Weights of a small mixture-of-experts language model, trained from scratch on English Wikipedia: vocabulary 18857, 3 picks a token.
Below are experts of layer 2 (counted from 0) of a mixture-of-experts language model. Rows are named router (the router's row for the expert), gate (a neuron's input weights, with its number), up (a neuron's input weights, with its number), down (a neuron's output weights, with its number) and show model dimensions 192-255. Each number is 200 + 20 x the weight over its row's rms, rounded and kept within 0 to 999.
Before each expert's rows: "raises" lists some tokens whose logits its average output raises strongly, later layers aside; "gets" lists some tokens that make up at least twice as much of what it gets as of all text. This comes from a sample of Wikipedia text that the model never trained on. Tokens count by the router's weight.

# expert 39
raises: "and ", ") ", "in ", "on ", "the "
gets: "a ", "re", "- ", "The ", "6", "or"
router,222,186,162,164,203,185,188,210,232,240,223,217,217,223,184,174,206,196,237,212,179,194,175,214,177,220,207,181,174,228,172,220,191,226,198,170,188,213,237,181,232,218,179,174,223,175,216,221,212,206,177,174,203,174,211,227,191,176,215,223,210,171,190,202
gate0,196,218,197,194,192,184,180,208,202,203,196,184,222,187,160,153,187,200,210,218,195,151,174,226,169,200,177,202,194,198,159,178,161,221,181,205,182,186,222,180,209,226,196,225,213,195,202,213,209,178,214,183,181,188,230,220,202,189,197,192,209,158,176,173
up0,188,204,183,208,198,192,187,245,201,175,203,208,227,232,216,247,225,213,205,240,217,193,197,226,198,206,198,202,217,207,213,213,218,161,214,170,215,219,185,204,194,214,211,195,195,172,202,216,172,191,204,169,223,203,185,217,178,194,210,186,215,202,233,217
down0,196,201,184,195,185,185,216,195,200,162,129,213,178,190,175,194,225,202,168,193,212,242,176,156,199,214,180,213,193,215,212,191,180,211,192,213,223,182,193,185,223,205,207,202,213,223,192,192,195,235,199,191,204,218,224,213,212,219,207,178,188,166,227,169
gate1,201,205,209,194,198,190,194,204,222,174,224,209,180,208,157,203,246,193,221,227,178,206,191,199,212,185,171,187,217,191,208,170,196,202,197,203,184,188,227,203,207,202,193,182,180,209,239,219,197,195,188,208,188,191,222,205,169,197,228,185,230,209,157,166
up1,175,194,184,241,185,223,218,209,195,190,203,175,254,212,234,185,169,196,174,197,193,182,216,203,200,203,216,199,174,234,217,204,175,234,220,159,197,214,180,176,196,190,171,192,222,194,188,205,211,192,197,202,203,198,166,190,244,207,183,243,176,226,208,213
down1,201,229,219,201,193,200,191,192,151,223,220,199,245,189,187,169,178,226,217,211,185,215,200,220,167,236,213,210,205,159,178,206,206,200,189,190,201,210,196,214,200,177,210,202,176,197,212,182,223,161,162,196,207,229,198,192,200,196,213,198,191,199,184,178
gate2,221,185,200,193,209,181,183,172,219,205,199,188,204,230,180,198,208,170,225,219,181,200,192,208,162,222,229,154,179,226,170,185,189,232,205,192,199,200,211,190,183,209,200,155,214,190,235,232,203,192,198,202,217,181,225,212,191,189,209,220,191,186,211,212
up2,206,230,193,211,190,244,187,204,218,207,164,230,190,194,200,167,215,203,198,210,184,170,203,178,246,216,175,173,181,191,171,215,207,187,170,231,247,232,183,219,186,159,168,192,218,189,166,170,174,242,223,204,214,173,170,205,213,228,160,195,227,212,188,205
down2,213,213,216,222,218,189,198,214,168,189,172,183,193,206,216,212,197,219,198,226,207,216,225,188,220,214,204,190,197,205,227,186,224,182,189,197,204,183,192,237,192,204,206,214,174,241,209,196,206,180,209,230,200,224,170,229,193,207,211,186,183,225,197,233
gate3,224,183,212,206,229,178,195,179,218,207,205,196,219,195,200,189,200,178,243,179,190,203,196,227,188,205,216,210,188,190,170,199,184,231,224,170,235,212,219,203,212,211,214,213,213,188,187,193,187,207,212,205,227,176,243,226,202,183,191,199,170,205,195,222
up3,176,175,187,210,173,242,193,200,206,172,193,212,172,207,201,224,223,214,180,211,215,198,220,184,182,223,202,199,217,220,215,206,228,195,206,209,177,189,168,202,181,201,204,199,190,214,212,197,178,216,204,223,177,184,186,164,185,214,188,207,205,187,215,170
down3,174,168,163,185,164,211,169,159,212,197,227,203,194,212,216,186,206,215,220,207,176,174,202,177,163,208,171,202,239,219,185,202,206,209,189,194,206,198,201,197,235,214,220,220,209,190,223,151,203,221,170,198,209,198,195,207,208,218,210,176,205,180,178,190
gate4,181,214,189,181,207,190,187,198,234,203,242,189,221,217,187,193,211,197,176,224,184,178,174,227,212,186,179,186,178,209,225,224,209,235,230,227,199,235,221,146,197,208,177,180,202,154,191,198,207,210,176,231,206,210,204,204,173,183,196,209,191,185,198,172
up4,177,206,160,225,197,171,189,274,222,203,191,224,185,224,186,231,208,207,164,202,201,197,200,226,206,204,217,173,196,221,204,185,197,205,226,192,216,213,226,176,195,228,165,209,185,188,191,218,205,202,202,217,154,205,215,187,181,186,187,223,183,201,206,197
down4,196,186,197,206,200,215,205,212,183,226,182,216,216,201,187,171,198,186,200,198,196,198,216,187,206,160,184,203,177,210,203,249,193,224,217,230,199,240,181,173,213,179,215,192,197,201,213,198,256,183,186,206,184,207,218,200,204,209,169,197,166,221,201,204

# expert 30
raises: "the ", "a ", "high "
gets: "was ", "is ", "a ", "as ", "be ", "s "
router,212,191,162,172,214,172,184,212,231,215,225,204,217,233,174,181,210,196,231,183,179,197,175,188,177,212,194,175,192,222,165,216,182,222,201,200,174,207,212,181,219,217,175,187,208,173,220,226,222,186,173,209,201,176,215,236,185,176,226,233,221,182,199,190
gate0,208,218,182,202,205,219,209,177,191,194,226,193,217,234,181,187,219,188,212,216,179,196,228,189,188,208,197,187,193,209,212,205,173,234,188,182,193,198,220,167,191,194,183,163,207,180,199,240,218,207,176,191,204,152,185,192,212,147,196,200,214,181,185,172
up0,228,195,183,197,209,201,216,197,246,193,211,199,194,236,180,225,234,185,198,218,197,187,197,169,219,211,197,184,201,210,206,223,203,204,165,220,228,203,219,171,214,176,207,174,201,159,202,183,228,169,186,180,225,169,209,254,206,192,186,176,211,176,190,216
down0,193,208,189,209,203,178,200,183,228,166,217,226,177,185,178,187,178,229,189,191,217,206,174,169,208,229,206,234,199,211,181,183,223,172,186,228,185,174,209,175,221,212,201,180,184,186,197,238,238,200,184,193,184,231,202,204,193,206,199,162,192,171,228,179
gate1,206,188,185,190,185,177,177,200,230,205,193,205,241,233,204,171,181,232,212,192,172,188,194,218,180,243,199,199,204,223,184,226,177,233,209,176,187,214,191,189,193,196,196,210,184,171,211,225,222,217,192,198,198,187,214,189,203,143,228,200,220,158,212,191
up1,194,206,202,209,209,208,196,183,205,226,226,208,207,183,208,166,203,193,214,171,179,192,204,194,181,184,211,209,188,184,221,226,233,202,213,165,194,202,171,226,202,195,176,168,187,207,166,181,211,190,198,194,203,198,211,179,216,198,184,174,214,167,195,218
down1,189,145,200,239,195,196,204,197,231,196,197,225,190,187,178,216,196,204,184,245,194,200,204,206,196,197,205,224,184,201,178,196,183,241,184,199,217,211,178,214,194,201,204,225,190,222,221,232,197,183,186,193,155,228,201,193,215,209,214,204,201,192,187,186
gate2,178,212,192,211,197,207,215,218,175,239,195,219,218,177,223,219,186,205,232,216,228,191,195,217,216,181,201,160,232,201,173,220,216,168,189,215,168,190,191,206,210,203,186,211,254,189,204,197,187,178,184,196,197,174,175,207,170,224,201,197,199,190,221,190
up2,197,184,189,195,224,210,184,223,195,199,194,170,210,227,186,200,195,206,182,219,186,231,209,214,215,191,211,252,214,194,211,214,198,238,190,204,209,194,228,204,209,173,179,219,173,164,179,209,193,190,175,241,205,195,233,208,189,192,196,194,223,212,225,189
down2,204,220,188,231,184,225,191,218,172,185,195,187,231,189,226,190,224,221,215,183,192,218,238,183,171,226,172,202,174,197,207,195,205,185,190,204,220,231,181,234,229,214,230,249,196,223,214,188,220,203,183,207,198,200,173,210,198,212,199,205,178,195,173,214
gate3,215,192,205,188,204,175,175,211,202,220,209,228,240,204,186,173,208,214,218,183,189,192,199,227,183,193,223,171,169,216,188,241,228,249,219,197,211,200,213,157,202,212,199,182,190,165,209,201,193,201,201,177,221,206,202,179,184,148,214,188,209,197,193,193
up3,234,185,173,171,194,177,234,215,185,235,196,186,177,192,209,172,199,227,210,193,183,180,176,190,217,209,204,193,220,213,180,183,183,197,179,205,237,205,212,209,220,177,228,195,187,191,204,195,164,172,194,217,195,217,232,228,181,178,219,173,166,173,195,210
down3,195,195,195,214,198,225,168,206,183,205,199,194,243,209,204,184,265,175,193,200,174,215,218,175,192,180,237,208,190,184,192,156,201,181,210,217,165,239,193,230,199,203,202,171,210,196,186,199,211,181,195,195,204,195,191,191,190,228,211,209,211,182,187,225
gate4,205,230,183,201,205,164,194,177,202,205,220,173,162,217,216,182,211,198,214,218,190,193,194,206,188,204,212,173,194,201,198,214,187,189,217,201,207,204,199,205,165,211,174,163,213,168,225,230,200,179,176,195,197,147,209,213,190,183,237,217,202,216,217,172
up4,192,186,223,175,203,185,150,142,214,198,213,200,205,193,168,222,178,221,197,197,171,231,221,195,198,222,206,196,165,226,198,190,223,224,203,178,196,171,221,208,191,173,226,197,169,202,227,187,183,266,196,203,186,231,226,210,231,182,175,196,196,175,207,193
down4,190,185,198,219,157,200,225,201,186,234,201,243,211,195,232,205,191,171,234,182,164,206,209,220,214,243,221,204,187,202,174,214,179,201,158,181,223,176,221,186,213,165,194,223,224,194,236,222,227,238,205,188,210,213,203,179,212,219,195,195,214,183,207,212

# expert 16
raises: "l", "to ", "and ", "a"
gets: "the ", "L", "American ", "D", "al ", "2"
router,233,183,174,173,191,176,181,227,223,221,216,204,222,216,174,185,192,170,222,151,184,183,153,187,177,223,207,179,183,219,191,214,193,218,208,191,210,212,211,182,231,217,178,189,227,178,218,221,216,209,178,211,165,181,217,220,188,180,220,225,209,177,215,190
gate0,224,192,210,174,215,195,190,188,201,164,186,236,203,175,216,213,229,190,207,207,223,204,220,198,204,254,188,183,184,218,213,206,196,225,219,202,214,205,207,189,221,212,191,215,192,150,218,189,196,193,191,236,211,141,203,201,190,194,174,208,210,172,194,134
up0,187,186,212,199,203,213,196,230,184,219,195,176,178,206,225,225,156,224,216,194,203,218,189,207,193,218,212,190,247,228,211,178,230,181,182,228,198,198,201,221,210,211,220,208,216,214,207,206,173,251,223,214,223,191,225,144,193,197,190,218,188,228,228,200
down0,193,213,205,189,208,185,202,197,151,214,201,218,203,219,195,191,186,210,197,172,228,185,213,247,232,195,209,215,196,207,183,190,233,203,202,245,187,200,213,188,202,183,188,179,222,201,182,204,215,192,184,213,190,198,183,222,188,191,207,171,191,220,210,195
gate1,194,214,214,217,216,174,211,205,216,213,186,192,204,188,162,222,205,196,195,179,191,207,180,215,213,189,193,208,182,208,202,207,199,222,248,177,208,199,180,183,179,187,224,198,160,178,192,212,193,210,178,173,221,204,260,196,204,183,189,212,205,174,226,147
up1,193,186,196,224,185,225,206,177,208,193,211,203,185,205,236,186,185,183,184,204,228,197,218,181,185,208,206,216,214,181,165,241,208,200,161,209,198,196,211,205,187,193,196,224,185,227,205,200,217,199,165,217,209,214,177,216,203,223,202,173,206,183,185,231
down1,197,193,226,180,202,198,186,195,202,170,221,201,168,203,233,215,162,190,236,208,241,188,164,195,180,196,221,205,222,218,248,186,230,218,203,200,207,193,195,215,188,200,170,195,209,198,194,224,196,206,193,214,203,200,225,199,182,187,212,230,224,186,190,188
gate2,190,172,208,195,193,218,199,182,196,190,217,177,194,201,192,173,193,225,192,219,155,199,194,199,160,230,203,199,164,198,152,199,193,207,207,173,180,219,228,190,176,214,194,212,213,182,190,226,178,215,197,169,165,173,215,190,175,162,217,233,160,183,208,219
up2,173,232,182,185,212,177,214,253,185,181,187,227,222,188,188,199,199,209,198,165,165,200,209,189,185,182,196,182,169,213,209,214,201,261,227,168,196,224,189,211,222,182,196,236,165,209,226,218,193,213,163,207,184,207,187,179,221,192,201,239,194,203,177,198
down2,157,203,216,192,224,172,239,192,180,230,189,212,161,189,214,172,179,174,185,195,183,181,212,229,226,203,176,231,215,187,186,198,197,213,208,213,190,180,182,184,239,190,231,217,215,198,203,173,227,197,177,209,198,216,212,216,207,220,173,221,181,191,225,198
gate3,187,172,174,172,180,193,166,212,218,220,205,199,190,209,187,207,173,186,185,208,199,196,204,216,195,203,198,156,182,204,206,238,225,226,196,198,182,178,238,164,223,181,221,215,194,181,222,194,188,228,213,176,185,217,218,221,188,191,216,232,197,130,231,201
up3,199,201,187,227,210,201,213,180,209,198,191,197,223,216,203,168,202,202,212,195,177,201,236,200,194,179,195,221,203,218,198,160,191,190,186,216,225,240,159,237,174,216,200,205,239,182,218,217,221,176,188,220,194,182,169,197,196,190,185,168,217,227,147,205
down3,217,161,192,172,204,175,221,195,189,198,223,225,185,222,174,186,179,203,214,218,189,194,223,212,207,204,199,168,180,203,199,214,213,214,208,186,187,187,226,153,236,199,186,193,217,199,186,185,189,178,197,217,176,190,184,198,227,217,198,193,197,180,209,186
gate4,230,195,203,180,204,182,159,175,192,224,213,222,229,200,174,164,201,211,231,211,213,192,218,168,187,219,171,203,192,235,200,207,171,238,213,175,194,205,207,175,218,199,177,175,227,152,223,203,168,203,203,205,175,176,202,207,170,168,214,194,225,192,209,182
up4,245,182,164,169,196,181,206,166,204,234,182,178,191,210,213,192,191,194,224,202,226,182,237,174,173,184,189,165,205,183,202,186,214,203,217,157,197,171,224,192,157,205,201,199,201,218,168,185,185,207,189,183,195,185,228,187,248,203,215,173,231,230,188,206
down4,224,152,188,201,202,185,222,183,182,206,196,174,215,221,179,178,190,188,194,201,221,230,199,195,189,203,207,216,200,225,214,213,174,206,229,236,198,242,241,181,165,219,212,159,194,200,175,205,193,174,205,176,177,180,221,170,182,201,183,239,228,203,186,194